config.toml
routed_scale = 1.0
decay_fraction = 0.476
train_tokens = 344200000
Below are experts of layer 5 (counted from 0) of a mixture-of-experts language model. Rows are named router (the router's row for the expert), gate (a neuron's input weights, with its number), up (a neuron's input weights, with its number) and show model dimensions 0-223. Each number is 500 + 50 x the weight over its row's rms, rounded and kept within 0 to 999. Numbers have three digits each.
Before each expert's rows: a language model's description of what the expert responds to. This comes from a sample of Wikipedia text that the model never trained on.

# expert 7
Numbers and table cells. Digits and numbers in tables, stats and coordinates, plus the pipes, colons and dashes around them: 1, 25, UTC+0.
router:470563513543531424545399438471468472491503564600585481532568494517386513485465505592423510523437476546506677526468486465545524515519508553500531486468439446527503508559493464488474460466440544591488469549504480493519535472519494512464631562402425504544566449543556546473521560463445458506556458469440448499471503519445467515610503355539486526399547486500529491467523510436538469505442484618390472461496564511475504496421510425537398476580466542488470504485497603511482494530488463535531433576457529482499446558478533504498479463472551643563468518482521452505488391498465508460415447607548518447450582571518540404562443561489492500460484438427561470509504514478441473447469
gate1:459471574463532478560515398552493551606483428510580475604496521582379519482397462491514513555488513554471578421487508461506555457526499614460470513511593455564488416434493531483497496593447494445470532408439557507550475569498496483596529577516493472549565533393402512566445515501510448446542492464526452477541522523410492442453497545454530580486440501482471527461439514538451519469401551483392474484458591456520511521549518513439499554409520438503418548512460496517492534527486536520493526456454554463554572492475583484573557444495493495416551491566500489408518393515560476451476403476492467492588476426499404573465499479413532495582484427470520502569481474518456538405437
up1:503483510508497499447558466562472480448406484554425480532482517558456509565499440517493577540460528454480533521469540480504408492538390512484397486544470521475492470471561426578503612460476525474558445573489462454429494514514492480496514437568559523490461485544524531540532518555442462623487453452533532474507443581639504468500522491379496436491407400556442436501405514510463364565589516473489504444520535514480532606533597557498368545504500565453490517509498572464447467531541502492544429453516515520531488563386496571469483488518579443485479525533557428459466471527525527563485496396485527518602535493414485557585515434446433523496424528571450561474532406600524506520513
gate2:535554548609482505535464478491443502530560526515436538521587480438613512489454586505542476460506550485529354623501468519553485479458443433551423480568532546461530478417460523480552437568505450535397594499536571429569442461504533552528500402564605500526543556484539454516575541511491452459468491488481449544514472432514511513497554442451534450508529500546552473421578459442565409554483552547378441565494467548490562554422489454444474444519532474402599460524505499448520431491491444572476571478473474541491521527493513550468433497365378484469444433505490557529516461447560464524503439476494545554503502480512542531532496476593499499479487504455553478509406532407520513377485
up2:435350524493498443480564510578486461506444452517487446475455477549514527461472431515435535467565546535492595539567560458473500504454609539525566503499427396553432609589527528553483517487518515461467462441525486500529574494518473472517485449506515517438536457494500572568392485505473609496454560531473544439502511518498542463484425479497469510551545465559517557515478576525467543499648449484533448413488524600468515487464560500545540565454397498492490592511456510462435556522584492424601520616474446494520542530500459494569575530558583572479496481542567451506557538545421532575499406455399496465412530504532460382573480551474573561497523413536501499431538517534468486492460
gate3:552545535498517519582375473447532468477539387513541404407584519496539490537430499505545536539374508605518558460562448410529601447566511460489510408589567463448512463510525637524418518541567599527456436513539543558449551482419517440445533431451528510562544411514495471571481485515421514511512548428456545517517486448513475494507617440487509519441581516509517520502450512499500533462530406531558533528498553504570550534465501471437573545511507497558579539517396533499513427539518477450511539521528512606490510529527491635545448467526497566545559475424479389469578447534522480441493528527496569523521494584533523466439550530519464511497521575497576442475517423470528486544452
up3:550439565495486577596417501497504416551418425550475468493602462446518510459360540387467508474426534572483507449486374421463605452549482450459478475512515488470499448467506589473487594570503477450424484529547552575500554541498556454479531457593550445506419405413517494517525508540528501554535537450541501468564441551414504498496567500504497487438494493509576451479458547507487482437534485495537539600464414478454507570521474499559544524510596476519549516436470486600457387460488482488477480528468549562526478532543588531586562474553570409564533517452477520479488520518469531492452619478483520582553578540516537523452607561478515499551540500497540447443447480430543447585526
gate4:457458511482423539537468449526551565479561450488449461447534536496547540485516499363540538503421596518541559532465500509500413537523547490534500488597502504500420485526602513496358617501498455509431487537451441440411580557462449504429542541503399441438511553536506435511537535514464618541485535429580543577498529544547496569451528495537465572603511506430471525456496518494421607481568503488481551371513490438428472488513562492477432427465534447472539509594523521479552591585591460542481501559518499512566456561506446430507527470618533551499494440472541507521490453498436547486529464469568521532569549591565444397522514471526531459474476486439443440470461492448562495473517
up4:545512586496483474476524464523498495489372498503492649556557448566429531543488539441546527468532489457506461479480484364487525442514454497453561520665336547463461501548508474479505477517506507550528426533554550526478588510527549549517467502505450431526451491510507542506443568519464464443523530519514503559495555574535522529445440526468479481522488480529499530566515498427471586526514505389465535442506429552544496578506512432497332501579471549459514594456525509574531592521558492443483516492566483399547572509436602487541510519489503454520474471488493472431469616499524549514510536557447526412598469513536521478446394444511470462609533594544513552470550570502528555567476
gate5:458566359427479515465499424458561488491513557581554456492455570481521471421488593538508540538437468493528480553451495549509549621463557565444532497525473513560457538539420418561485500413514611524415481417519505444538448535515470459482513464609438526619526478414528476501495538575523525544502495486447486456499405526499452469504540556490398546507410461465593488578535512605598443502518469384534479531544604575516409457505500498550466561578498424422540468422464491462469502536516438469481520493469503537450393461475481585483521556501508526545490426442587467526505434549551521440503475548465463461428494556442469467487503436460578438511502567484564494499494433475499475468588
up5:477525579526554505520472507545481496585532510482581487539475511538512543501493419523535493494489555614528534521537538498478513475460545494510570508542591487544474506442503520428525457475574426425516543460523475494419464469526596500425493536552543510438482527504473482446513482467569521469553539529468483557510499525472548600499428497467512541542594581448534531519452565409430589394540478573456497535525565464636475482499600536389557559508457584418531483427504577552585409551440519483417542504415565459536461482511558451577499484563583586429421503527460489474511425505544502613548569494575513492514566536474562528513514512531381427395562559498464637467512535498533496515458
gate6:604540526459553477483390510550492504524571450576512491578466536523450525629485554553472456509459517550403497550517505522487520530465473472478457541382464434418500475458510438495453526538548507536436457510485453511508511443515479489530492414525468514482523518495467427529483457447523433481532585534525327513485430622567508441457455428463528497505545499541507597513572527462551424534482494507573483409588543443478476473455499501471549462414501560458489540456572470439417541539557439531399476441531492605498458508456432488465469510563458474481508530516527525478520465488443425473591442436580513604486504616454479534600465511489441545564505457484528577550393559461497362492470
up6:499476521546523473460549522548542486392470460485512443587448455581522500399562425489427567490559562487568507507415537521479509538492516423488494490494506527523566619471512477521534478493482496454514491555492539522414437491541449562533386606473530453437488519539490559499506472538337522475524376577481513515609505506441522567520509504543531510507419482393537493497475493509426560494512511528483509461496565516541445602393481534457519562451479458570460429568430470540508530446487558539555585513426617573523525569492509505532551590549501436514516478585451502425525429539564540540458503463473534400489546484552580399437456543448462459469502561537472475563513418451480502542388
gate7:453616447453519549538429429392454549438494494546464467568561590489454411553522569497523616523480452415497517427429457500550484533431567445521520542582448475462507446543478500485623563489461472478512559568499557461532477586500466523467412439503461496404524493395535532410510548418434472516447498487443521598512480481490476524542534467465502402449545481547473512584462540371498412492496479587456461612607432530522516532508489539521554445553504444537538492551471492536515551517506509494476462519536484477542479429512452503521504541482455449520459497404529592471541475524504450431516485529512401572428480486484531448593495563425510501504445610494468482518493473469490648447449
up7:540555520435457546558492564540521531474526519524451608580439565428467548412460537550539571572482470551414521545501448485452429507434472483502494444576474514489438481502566514516554543446527462524515453522546465487577551567469513506491528442498506483460459393423460492481471510520465589502421505464461416531412478487541469492454516458477451521513542557595479538578415525466481501440431531580420530532486505539517500450541473433543535527572521417584555470568361484408547567505484515464519502486402488519620467576514503445479489616439494480524490532482487490476524491525627442557451441552566432572478564520470407492537526584432580515426431565490474469605472462505492594472579
gate8:603463555581389519493482408514489507547512509522447526576483540400447561404504608438504561505498511526542484591463467533490553527587455515589537475456454536557514570532450504542466484476457425585488459523487557567492549467475533459553550448536497493498504423502538460525570486522549474456445538472502526471490452523594492568446490474404522490454494434526493511508553460404554434544459550533492468498459596407505488469526529429514472529640493558516425411543585566484640435494599520571424531601423531448475466434614486521515407515509556466431550488494490472526450445479445573487537482457508488572464450447476560488460465517540465519415541538477541504499489495467596406498562
up8:459483412502598489486491387469489560453529499435413511499452526601478586390482519419509523509556454536496490495524471542579481446499513511536508514505534485400480609531560520501470506503519413450408492509500531508601540507497534410427442500460472516463514497544557430497454376499424518427510521532459475519381518578458458435559476500511572505531511528537489468470508506494484513455514412471501511573567565467435507603550495500492497459426484552447529459423569547477538486536526442506464587496484415555624477621434521469532519503574517449482479572506452503437446351570515550568460462428495498459550441406482482603542524504564476505447495541590514456540457470541455427593497
gate9:564561447489471515450435558523475548512532533619504526518474520394550520491532547473321528507481471517541452512476448467491512454530491568499425564581519565526350497493451600474621518434565448491448560530512555499487488521519496434419497571506474537465455487495545543493514482473478565473600452499501426520440513431493474577543576457470531583483449532547489563546467477465534422468541454575542550517509419535535464474557540533577416485520526523507506416393475561478503453540569502582460524464485436517484510576442503554604454506449487499458487433548475441515519540497534464599542433519530492484484485553460563491432486471464478500546384486533543563310565439520465562494514
up9:442456422453561540550525412548507537596536553491587512478453496543490523530469543517465493489553455447485564450497505518570451582459490498511494519555596480438560554467494434461484401471501513490500413516470486444507515391443530529632417491563475481597596395595502603508554539524449556488505569574489436473495542480566585491453585419407381498472434499430545473477484451534418517463593446402495483455451514515454484521546457519513484500419422560497462509559493472475489514497474455468550442518432448480444552412513488476472466497531482527520443512500460551537490601588514515445478502542562524522512444392561476560490525422489506595481648468460525491562585495502504490544452
gate10:405458525541511479427494416574491519444545475449550501508521484542526568554558469510511539477540467548525447622561550518491464501449390511529441469506514527455498449540528519412485528458590495503583525494506357475515541467542465423512494438584513519539484506550461562523470497480513511484536436492486540536503456459451441607547514474590569446447466465496364549546526505567484487460483527526471580627549504495446501488552515522509442443546466499559499539513468483419508449568511506537450471556558544500497564512567524488542592461505582431586504486519412473485430479492421469601472590491517509384458609542545479520391588561497542436536501355550544408460580456495573541495469
up10:524448477429489603530430493489413454523494487478484620466460483378472560468421471483457498412413569468445568493470514455556507488524579497405528512448546512610562533529497565468496540518456433473532422472557502533405428462517538528436489527477459394510522523517493509439493596546490491400499480405482549536519573529463485487448502536468413499493490459418543469522495395483531512530590490468530541495419518411429494542462479455405591543477546523467565555512531517611504399525539462535446542378407519458444530536463524510532500440574408524435522444360490530463505541527423623521452579498427535440444537488457430515478507508514453508475525439502508516526489454490497464535482
gate11:506449437466516539599495445525499465446547560582491471506488446512536486495479608501467507390577463487499429427508518423525486519453512520398559481526451526482504504513547450475481509582512488456548477464514511487480415503528546500481492564532571502507496435457469454482568526542485448514387499541533535479488478494551547358501511504413460429486509532473563514633489387560514489477481415459463575412477473605552436445448568510629517465484500557469489569469516609425557462582547460344414495518433474474458488462620497504589571464550491445436432483566440508472557510507525594416512480537483510472536524494561527475448483559510452418504541528535499498514573465495547371487529
up11:555544494532497497508406562467478531517526444361408487456603510533507530474573444482510573594548634549523464538435398584483440472520527528526471487463501458457491477572489459554497499561564489565536514495509522408527517512516483558554471438394418476548489416453487518586580557498456495540553494558459492510457454483537480617490585528524518501526586536555508580520460483504441502549474488519502509454462418488571466447464520583499523596493472440478519386452469377492479570527559468519519502476471524554493519515453481417508462509406450427550432514453481532611467565534522467522479529508457496569410433594485420450439501479437478492449615505512566541457525441450579517524404
gate12:434520529531466442557508502616474580424393504600516541419553453514485611485416446515557446523513555438552475527473513560539525535509491485502501525549525447493566495486441553589493532461606485501550427532523484528520555420482573573496522467411650515508515600450440431426533484433390422558500497447571503449483495504444508487422525463465502442449507538486455496504584499557538597411535493535445509503469519600442539608473466473484443506542549532544539487513456430451506428414516548400505540446460555520431448495395461484556458496560525398502497467553508479527571386438494531508538541526441556554451480453531505508499527437569472524582507558493568473527517472470429461492479
up12:514541427395486488554464462430480469533608505609512470593485537450529471467553518553425380595514469445510477524394482514568514523577544497432477486522530510531567459564408579563504440596465499484570465504420368516488503514482442587534525474524469489577475532490456528508428583511459483527434428546453455548443453446519530550560562511535399601519474515537564512433442504447583433537514534544431563532497566523564481615537511541539486496524488555536572428482552441479489566531429537487544459467544520394458555495439554499493525532526454587555497518439421461497451482576537547513493571494547414509553485471459535501497527481540421506526563471498544496531465514595439425589523
gate13:474476516482501422486516469419495465567562450537492501529519494478553506453463591487517368470517431445583455517572517510496427525540434473445554413541518501597558506531589488497499539496400480534494472576566518453493525509492471594501615501503549466444485585442516447572536511421545461524472482575498438493518450538515439520576497435374523509492512407467520444464455497415575427433523475587520540532550459611511530400447475413507524460400464458475523508462523512474460528481529528545446457529566484479481500551529550482533540428479540543522556559456615390534509539479542480512515505497510541527460500500536412403541428494596487563479564482467446512487549484638367479442406
up13:528445522416558544508539465399475485516527547544540534521479473509552457492558505511445458384432456514495523508577489477520418579606469424468537507551492480522484480427509432458535531559451498523533454508509460495522509458513432576490613492461590519472361492504533512511471509506529324467582504544536500429488510447443480488495481503412487539428551455534515472478478423535477419452484443553486536546534511593475522435462592444505568490365538465458563455545530432480584558532510468516454486520532480471529490500620507473525500513387552583634505525495534470543509513504465617497451497521495531525535521452496485380556547575565502506574562498525422511481547450538366455410484
gate14:591486450491454500480509425576511479531571532540497613466444461537431583568541517503518565509542443475505531547543489518493506658499524532494519453574503488386422499445549550559404492574501471463509447401566507566501547454508415560492466467500534483457472507455538562447433386612571569524467487496487529455461513428452454491685515516439503534513508472541511562469592551497448492454421523477493522509515501467501551521434576505571547589486443571504482492530463452443407541506550518475548479430494502390557511520463492354448508531439421536476546481468550484526484545436429493568477541508509563412507424483543456509519459446551526485524609542468476501450511576495523505576528
up14:527493492499480495445555529476540482501459474523471448530512520550529554503488480503534453455565501684522540523423452486491443507404481479500428466497478497603505493507534469444528541495593518425563317523519490561523575540433492448513538407541534472509515505508490533481567449470456468532584477552462484461470491476521528454496473492543365486507482480533515509483589455489521404491459468552495569572440513511544497517404426509502450505450451442517469444610468548447563500477504597402459481509517405369486454451537590484459504594480495435462489553531512468404533531523435648469467469407588495438513564472552480464510502470485557449482632474581435507487528521454560449422497
gate15:450489526512547420485466513429499494425492439544490519557552525532521580654554460520594568459509540515439643485499483517493509416425486560515477557474438520510546504480533461557417376501516465659536604505423552402435513530464455535473481516517410461522583512560508549491521417464434571442447440541458559477429545475485584573443517484563486529492551438524511525499543481551514428500443527488544499447541490489588530510477460513538369480549425582521514508538554496560459534492556528467471510515551457456536490430554501464574464531506452581466551552451546477509544545547434484509533530544548511542600449466620507443539422604534428567466517427444523537470504497475479502486545
up15:395529474538458488555488565573405436583555497510559487370484525575478523444427508585483479597493498489539540476525514407460463422485518441541572493563532485508564438451520478468523556494538496540466510539468451543481620475556505514468581543452488490569490514548508527462454458430412366580555444511595490530530465468550553510495492521528432441542517499467546426602439355504443513534476515577504509525515396470527426492503504495483506418556491516417540556509536457524442445503516495506479505453505545483593441572528471481514531489439528421525438524582501594471605501487531479443488531517527511450598621546486453502447597467550568498419456592496451531495509534515531484592431
gate16:578464451542554486520508517562464524525462591480468569471452427539567462518447451511499442561546491446475516462547525538541470481522494452449510480514525487502499435569545407504459454418563482634564484539568532442554552429491534543501479413562562436428541569531462476548506493459481555486515555494406436555481553474568484453448460491456484439572555435510412585470540549458546480529476475383527406438472473516503498460490505429429496447524569504501487456465442525474505573552438447568464491498510488536483565561378520491520502519500470511518456561409634458370476429534481434486646560513427532556523500549442597494466459514574528490464491488510441428515404527525629503429481
up16:630466489505577504544490561518467508487481588458484483523484375544529394410513541591482477525547461418577538323473533458502585430529494509631521431640415495575480487527523565521570491468392533535478527530527535477503505500548403482493476517435570497536508479525466549486473451550537495527475502543504463566434537517465559580434492444470560487497492540506459513607543619513542470560474475508482534479504505491526495482498549495468490598513585497501446506481402503479523484532549468517566577519491544577478522575452454489526565506574498530567516456522531498452479392482429525462503354522484456510522465475556554570445405529546488434489481523544557576488446527509625534478464
gate17:514508502453500471352495575487448449470517463552494479499416491455498507478405475609442549403471451462482548437492509474563515497470490525460497451485403371481481483531513490487505528577554546463511480522551521423488645547467494477565430508482439552464531483500562546495570482531528521549534576495489526530467550479437463517491543567515466630500522510443374467509435554549538439468444528505477465552527442574518531403603476623420481544535537491485461516499486545632488430480463536530441458486508509559516504489547472544489416540528448497398582572486542582525439511516417546520543459481605504450479407396596514535486511501489463576478465482517462546544547487485473479629421
up17:492498520526531438514573524481542460492479503483551581494496508459549492502426438542483509557531460470473498426547460394601555573543549503392513325548529465537557532524533369502512579504385487506535504576407473501522524501472506531450454526438450496470582534558505593491547510581456421456464545504493518519438578448455501481497517551480431509424368504476444460467484510473525444618480533445445376556555530534428507465473508510523439534537578560528481584505541592518551486477389492517460499483513489501477469411562405537474445491531470566495482552504503602452497466486457594557524504512474520444461515551454438581420496436482518471569554448464453553427557398477480498561505
gate18:562541489471443407585556482473510545412494528514509509616522511496481393465529481431535470540460475529502446506457408577476426537420428609578502528455361511522439481514535510488510479553465440505503536524450534403598455553520462485451460538543541471542395487558511492560492479419636458507478551516540528483509539417445456510574509399467429468413562485446534532459542538429545513529516570551458574511596513430560466414513481461454504492439470497560568535509535457483562491570463500505432469450450555452533565572443409535485449528478474564441540450563480474482584609491500424445550490437531504477494504536485411539519419456442451611441579479501514517490549525512515530507461
up18:466467459560598562474478486538504550491540460438469516365454525549477434632494538556460575477484520429488550546496510436481623517499506375514480494398587495502553523502486566526485529533447529476530519504526524460514538535496525441631504458496481527503489546426473494529550572516439467495458364512458517585488470551550521572579530472484452555530500548524547507567527489481524528524512535502533483492515481495464487483491444497461458424378596527466456428470456512519437418456514504505437395516521579478469563389597554657527486466470521414482433547486518562534524480540530574573497542468526489496406454487626494493478530499556480510613482569526491562551504437432421492507404
gate19:381634507656486551602480546501484465467565430504448473460479507462571465423514563452442511491508556468622471531438597447612475454492488583525582504494482416535497462584458521445544534466488497513477452422523450547470545487489481567513518511423548500518509428480464457524561502539535533398485582481439487470482523507570552560561548448454602456539518451524565439499505467459411514473451494476413516540470521511569577581555601436542536489505514505530505473478530469492515447512519493511630419444531463488540560514421573562566439543547529465517442520599559520533507421495569581594482527600538569463490462473461535486484487522526433495475539536490526616468530502514469549498477
up19:390453457455535465532416480476598525477432568521472488499528549486524494518546563580434476517472474549379342447474525560518549495561529452553596407489511452418468512590451484571506559474561577545552435564484588456503492549493542514496517564466522489577464557415404495406487506528460475485508517451592489503503530502519554468398536526513474487502593532493530535398537473574415520447423496456468547597495524540424459511431448478521549537538467477606559513491539462531514469465421592445529435568475557473505495462553454503512558497585460554452434498508479493437468420545481539552532540386560425562497436554507561496508501550476449416466480523537447518490473410551449449478520
gate20:485498508445413529553496488493526486431439469586522558536527451411518519561473436475434489555528555380510597587487418462410580462505507488520555532490489508527584470554468588517513509536440436440536404429447595475407600531491438447469500582491544456564491494408539543606519520540512486458509466511573482532489483564477548562499462490538455475409387407432541417478521566542458498507456564506573471538434518557469444464487432423458460556499467444494521524481453443606510553550368560467504502558533487476520524508398488530464564459562556526499436541505526519570534495424547563542520477497572525464484543457592434538585454539506477466460530446471510550504452585414489443517487
up20:528521498527436538480470557477501487476494490377484480533515456538470534463531516491526510532481451513507476520519595437444429485506404486532381428411436523522466492406492480622485455511507546517439558544453454553520524581466525510572432457494633457468453486553505397481492583521563552468499556509510434577427474437482489569462626426485467584605564549505437550511539513484431458603481480535563501605581520514552502527543595579494475523514508541404544497420409504512488478454650583588462528438486452555463465486465510503528501478467499520463504410514521491509540400486479501501561473542467512510522453551461556468386525539552510531598404520494487560499542548494487584473464
gate21:514454523575382409442468427492462464439502473458486485536511418493460543459512435548516487534465396493497510493533452566486598491472403366455507483579525466475491494453493548416499497501480416463429393510527435552441452646466577495592448464510507520474428560538516532511507474500498455605473543487496516511589491485460449496491514535450452517489559510570584565553484506531539450523601473528432583455522511485549407474465445488508513484482457524484520512526451466510447487480508564486522573422498582463505402440509535520431484430519592491612566475535503547491526421516504557477470443530412431466442514418468546484421416430450558567538431519596485565412461450576515461439449
up21:440447492497470579484573466530488562539485444558467481526497570537531404454411485589491512519453480483503454594509561524452493558530555537471532527495604578522549632536496429559576510513428557472433446528528561524551515505540431538493496460497530484531481474446540491484406548461510482413519417585459560485409520460567487483449532483556529450452457486501480505551555490407511538519449553444556568340485600617496471505518505512534462612478486516470432587492542541557555487553493386573508523477510503546454502510557537573592468565526550530498589538487498439521456523463515526561596502568578564444521487501485390460489437486541593545526485499508569498526534597509581472491592
gate22:534573562497469476521449508453526372490401515506483519479553476517512517432458523540487403461445513458530456489544450484464544538465604516447643501485408493520521579433588524423449506595439444438543539443401445614453559426490534427476510566440491534496478510542456448522521514561498486558502546500544460490519501392385530449573553448429430486488453453461537524582469487467441493407500490474503504408473434504489498616400574441529544437483557543486471444438441528556417491451526489535438511540478484501462571516521570510498456607508505581615481497483545509634518491526464472411500522485485523468484519449552545569495485492572473517507535546500566524433477481413528514574539
up22:506528435517509484508507548465457567504469440430535495507495416555496427465486458439523542529501508425471571423648454540457399469475431420530452520469591461493507434550565485566528520474533562578476465497569513476474459560470450393545400515454459451565563514476481518545509515544573539427569497505445561514542500589583479506484539387562565560557555542425389492578505466549449529523510560555608472470590497551544499495487493481511612428501492522416492508528578468473491529494470560502454530546515380524458464438482458505503514535461543446440514541573479568442561406515560451563467467479419520530472497509483457592528557476585394495553487542497399448488543496480506502495391
gate23:437536530538561566610436533469532566513366527450550552414531513450554390573561517453485414479492499419540583430523502427548510490489518470549535520542648535547598497419605440428498501505471469539486562502443499516447616545542614433493573547502531441499509456540506443452472441434506511437512407463500515485486561466488515523562531501487428474523551492496460435538524452452438449476475505488481552470508474512482498548463555513482415477535553558541467530453472542618466437495523533481483515538488496454473521539534463453550401413503472416443487606564467476432501522496444563411529515647597514477496597464417598441490476463483526522444509513446496481477548541524532518498475
up23:425581550504479470547418498534483509507526506513526421531457484447524465555523550496498426519487481529459515506440508559412481436456467545569518472444373493644513502486451531574527475436570483551466545513480607579626509449516406515526466480351505535562442481521536359535533552578496477505495561516507400494568496526506535477583423463471623457452613502589498571472487537445465553502522510562558459465458516484495569525494534519503510463501469520507483418453554479520543497469458541463507410480501585523439556529548457499478413554560444584513473446539467499508506463537397568454546533524556543454467491527525482443504523462510393506484473589582514392481462426516557446589536
gate24:507526464508429534498391437505481468460452435495545500537507620468514490521424615544467465408510456497523613532442552530503556475409510576444538514428489505545452603540558520502495476513503451352478496522492477462511451444367576461462456519506420546491495489454487524514569517427486536620532492482503465475472616450515515453633537458541442476572464476467497539528449439649369554496539457542546426502546523485422471471400473540473480488524540571491458449484517549485488428584395441480483488496481543549464503474563472446515481522497530486479502496431455429535439503484578601491551512569527481484545515508441491433517507556447495494477504450537598527496470584560508421492418
up24:529484481505484542501499435519474539524456606486411484460500442454598481522546565487490440422516481522501468497501556592575491332556475553502509525549484580573632433443412564525450435526596539520403519543392575432574574539429527561411506481472526559430560490560478545572511531531477522547596442433479511470433575486483458393519606485499469532543470431504577508507484445395558470533535541489476537479520521456540533512454607488542488497532590544584501523481537494559484561486466458466510450558478515507471463518510472515471555473505522497484532445447484486525480522509473548522529481512533480537627461476520438479572532527503533456501387573515585569606490526595518519567561
gate25:500572571471481487536507519455433414477454482518528371496511531567515447563495561602511559520400502488544500535485442471534553483473471532439478471498559531537541484442556534539594549575467511497452511495493477527401437507496536474358541540574478530524468406459487496433366562579569480491541483458514487498468486439419650497539566549497496517601488443441532432556521437489453506514480575530534538466600477511552480557515457535551431522529495513492400449578428493505473423447502542532486436534423503601425432491414500556521505427433531529551508440577495558556516443546509503478537400506476522457545478488485450459588568507451505458442490535477564523496569437550485416553390
up25:491516549488529485495408479569534505528487507379552497430484466568504374495578502484547501522403465462473487596419376521530514582549591468519480475466467575476422461502495554441524520433492528337547537469438538444427575518509476497491468464497547456487564467498449503424409510515485421468421465440498466523538417493554543472514521582472409488440471505595508565520507550571429434537624565540551516520520410500528469438498524541459515475489524368502499410480517494550497572514618435477457515568493551560469472476518524538451436505550509456528594541422540459498556521470429412544448599503432476448458549467537446524502586491510544491458528452467523500519508455554528447563506
gate26:506436538488575449544546411476581481467501495523450539473475437497376476443459509450452555556504515539502491597480528569509487434440496583549476536471377524578503515518441428501561477443540483641568391635565583558402447547538430480472495501487441567520538481444539459577479533606507489465543513468539493588482469444453534435473446466566483501455501564540529454479440540475493563493500545551426503525528517468460481438497500487454559585499515492443507623590496528461552367491494464502582423517562548442522437565519501527560477494512596539473437439532481573502477450536607570586483438496577516508479477479511480592489506434453531478495530466483575444467483511554488538562512
up26:577482398429513546464531525545492470524499528451437514506480538480563492527386518565463531518427480451508521470534439497511557470601497513512490488473543459479600495447475571598482470461509458549468532424570518454544456467625433555515445516560568507514527558525466398555434499496381452463534481521435530543494580489472469513446496430503525622435547512457495572525498549513483475522558573495446552544419449538507540533495600445580489448556548439565480537420455481500428525535511506431459593483505452554468518465542533480469487517506471522443532459456442489567536463438438488501329574539430459422488525541460536514439554568558447522459530539471376440547350430480458478462459
gate27:545380511487531559586494551452504502486469500503456486594569545473612567530585497537588474522396454504403547482473541457457503427508435646464574518425536498390520540521498479547531522442462499481518537579440483531563564485464502492564498625483509454442471460535594434544536432493563559458462572496518453567488510544462410538502547415532464550513435521406517431563528468463513535454438427542448584580478534464470493544535404477490535501488435499474482500435495425529519463523458456435560501519421424538528436455402486481556510505537461545502440514457407449531489560469527473431575501486513500461448496527494465483388569573488536575413554469493554532527518384533508464542479
up27:519489484420528469540421471471500508588404491479418525520466477454573511466565542509542514471457396443387498458407505498490520475514414595490609468449488514479556600489401532481482465430528427434581569490553537438525586453524481506534539470442478555519431440469521508486509386531526548542344579446512490500541497521522516405547472465494494468486542483489437581439429438499495565591439505611478576532487428478501464572518479529413485514582398509445462454448458429478534478570520436521570442545506488491543430518440471484538498486518512524501459582506425501485488504524588543496543509538474451488435436476480440441541550574428507508484475495518514531589395491533608481598523
gate28:587459459527536570524491368545565524473497452489479461511529470455465548605500396522501519522615553461472485519504473580516481510489455521513462552442579519531544505527449555463443495483579487494447430458467492560571496570575434401497368498484462443524511551503468346448564574458361570387497578479504484539483460509517481549478501596508538522457497504546523509510562527535575499435508547587488449534541512566508553495475444523511542552527465508555513540456495629452460513487488533510509436494484486573530532463444480447498400469484422483467566550454524573482512621538517538627505539389450428562472563527524594477464437538472497467573432533523534502422510487496495453452551
up28:609412461552384444440547538478475527505614492529459457470455387428523563486470566447475543459400501519487473520487468553544526507550494485446530473556489526380589473504543488530551500545490452516443464511491517541503494492528530513499455581599428525610479497494494487495509454441515588510416501565583479573471538562524536513575460649492591499537384519518505483501465451476514654462545517478483487537489491607431475513469564428500520535530468494524533480529526504455535482534514503536485528602431382524545484411490447513537474493440494418545528447598497493531516483514532530428445500477484479403602442439463480542494556461636499551517591552537588510531530490533521437491553
gate29:488464490583481466494518489375430525488443453570490492478426474568509507528507512464504550479524547449489495551529517404531560595455471400550509504485434504542427565571501423434535486525532476501474501520514546573472632632427459407591538433506541482591494458550412453606511466484535444503548462560459505471471455446580552540532440492481424487472407509464523503473476440491474443492499508496511525443497511404491435531495503474439437500431607510534506465446524616520564504513571482424519408560464614510524442559414424545563501536436386478618480520490483542419455529486533441513531512568497471443529588576554535437486450587519545518554472446507541493473557510441514534507504
up29:601487417545464487556539493470514473475436520528489508426453507458505507495500470539553567435516519426521543579509498472497532511414493423477555520511479503583526507471448475511566477535464429506431407529525586527486415476421404518574439510537524554466477432494394463570472591441459442501498456521488539537518366475549487650458468508485445451520425447465502516576493399514487539450459565534524556482458535455496465535495572410551424463513537505583534561473448583556548471481546496498520394518510641446475459451472576591485562430533401477493536518442491537482499568497494427509576594541460578502573534503518574430543419510524542494423475464441572507488536487548519450576422
gate30:484517472523510476480530443453536532421435467568553456495572543481550487579513488496456361486436451443540561478546448566540557471465541470468472497497409499506490557488355524529481477476548555417525576582530572503591466551488473477494509553454465432509484614486489583544500532498487439494540569484491515503404468485478527538621501515521450499582551460631451521567523529480497440465488567525480485533518556583516485542450514439588470415518418533518543497622606491493521504460418469515473529475451489584557476537527501507548530482393349517477566523482463450554442571571478533492541552463517498563446492478541453482463507496431427499460577388556419417556504550489523570521426
up30:507555457482481517497506520556495372461548493447465568529513473541464536509386508534515544496540535508499491481515612456572404441511514454546409539527513523459530480491576477488549521564482465587432505487505481524525528529571490501665511447543611549578452436494472482467480554544526489573506509512475558478571480523497446523447454431508478465450464504433513456521529499465503546575486417498517469493472388458554561493446545546650474598525603539501451570522414495357474556511495569542523558401458553503496418471472445619440518522512486606491519523542549537510520506426494537519435483504531479586599539506470503483501487491564527594523538491477586460405574613492457517558548
gate31:447525480480476522522428562549487422392537439501536475551514525471552655456428519551432554442447460457510571545498450518522484457543446557425521577500551540623497496401535512484510494450493524586525468481568570511501446585577465500514542610455534510524537499369532448467598543483527504445582435454464465460482543584500530484566516515480437442548487488426535456558533508549505400550549503539425472549512549563453515501523458387549549462488545508579529493467404570502571543502509457416488473467554508446533486496484469468472524652580509436543626523501593520483538561474539515437509532553516450456486496529486519430489488478539538502446458444506608550452446479467497423484423
up31:445459442523407478455467513444609546378517527426587492545475481532487397535550545422494502514559525477396475469480568490567591489508603500574558512587534501461499466485472487527462476518493522504435393476566489518480506444454506461467539511508658501517524548484416471487557487513468535445504451520395441528590422560441464457648516515464434538531486504552488466595517555577490497471413449445501514577391483551517465512516475558622595508530452520437508572551440550496545443505501467537441487518516528519522518444421483462519493530442446540470618461486522451432467504449530426472520535509472489451579549475450425473511472450458534565517451502590501587500476508424564536559507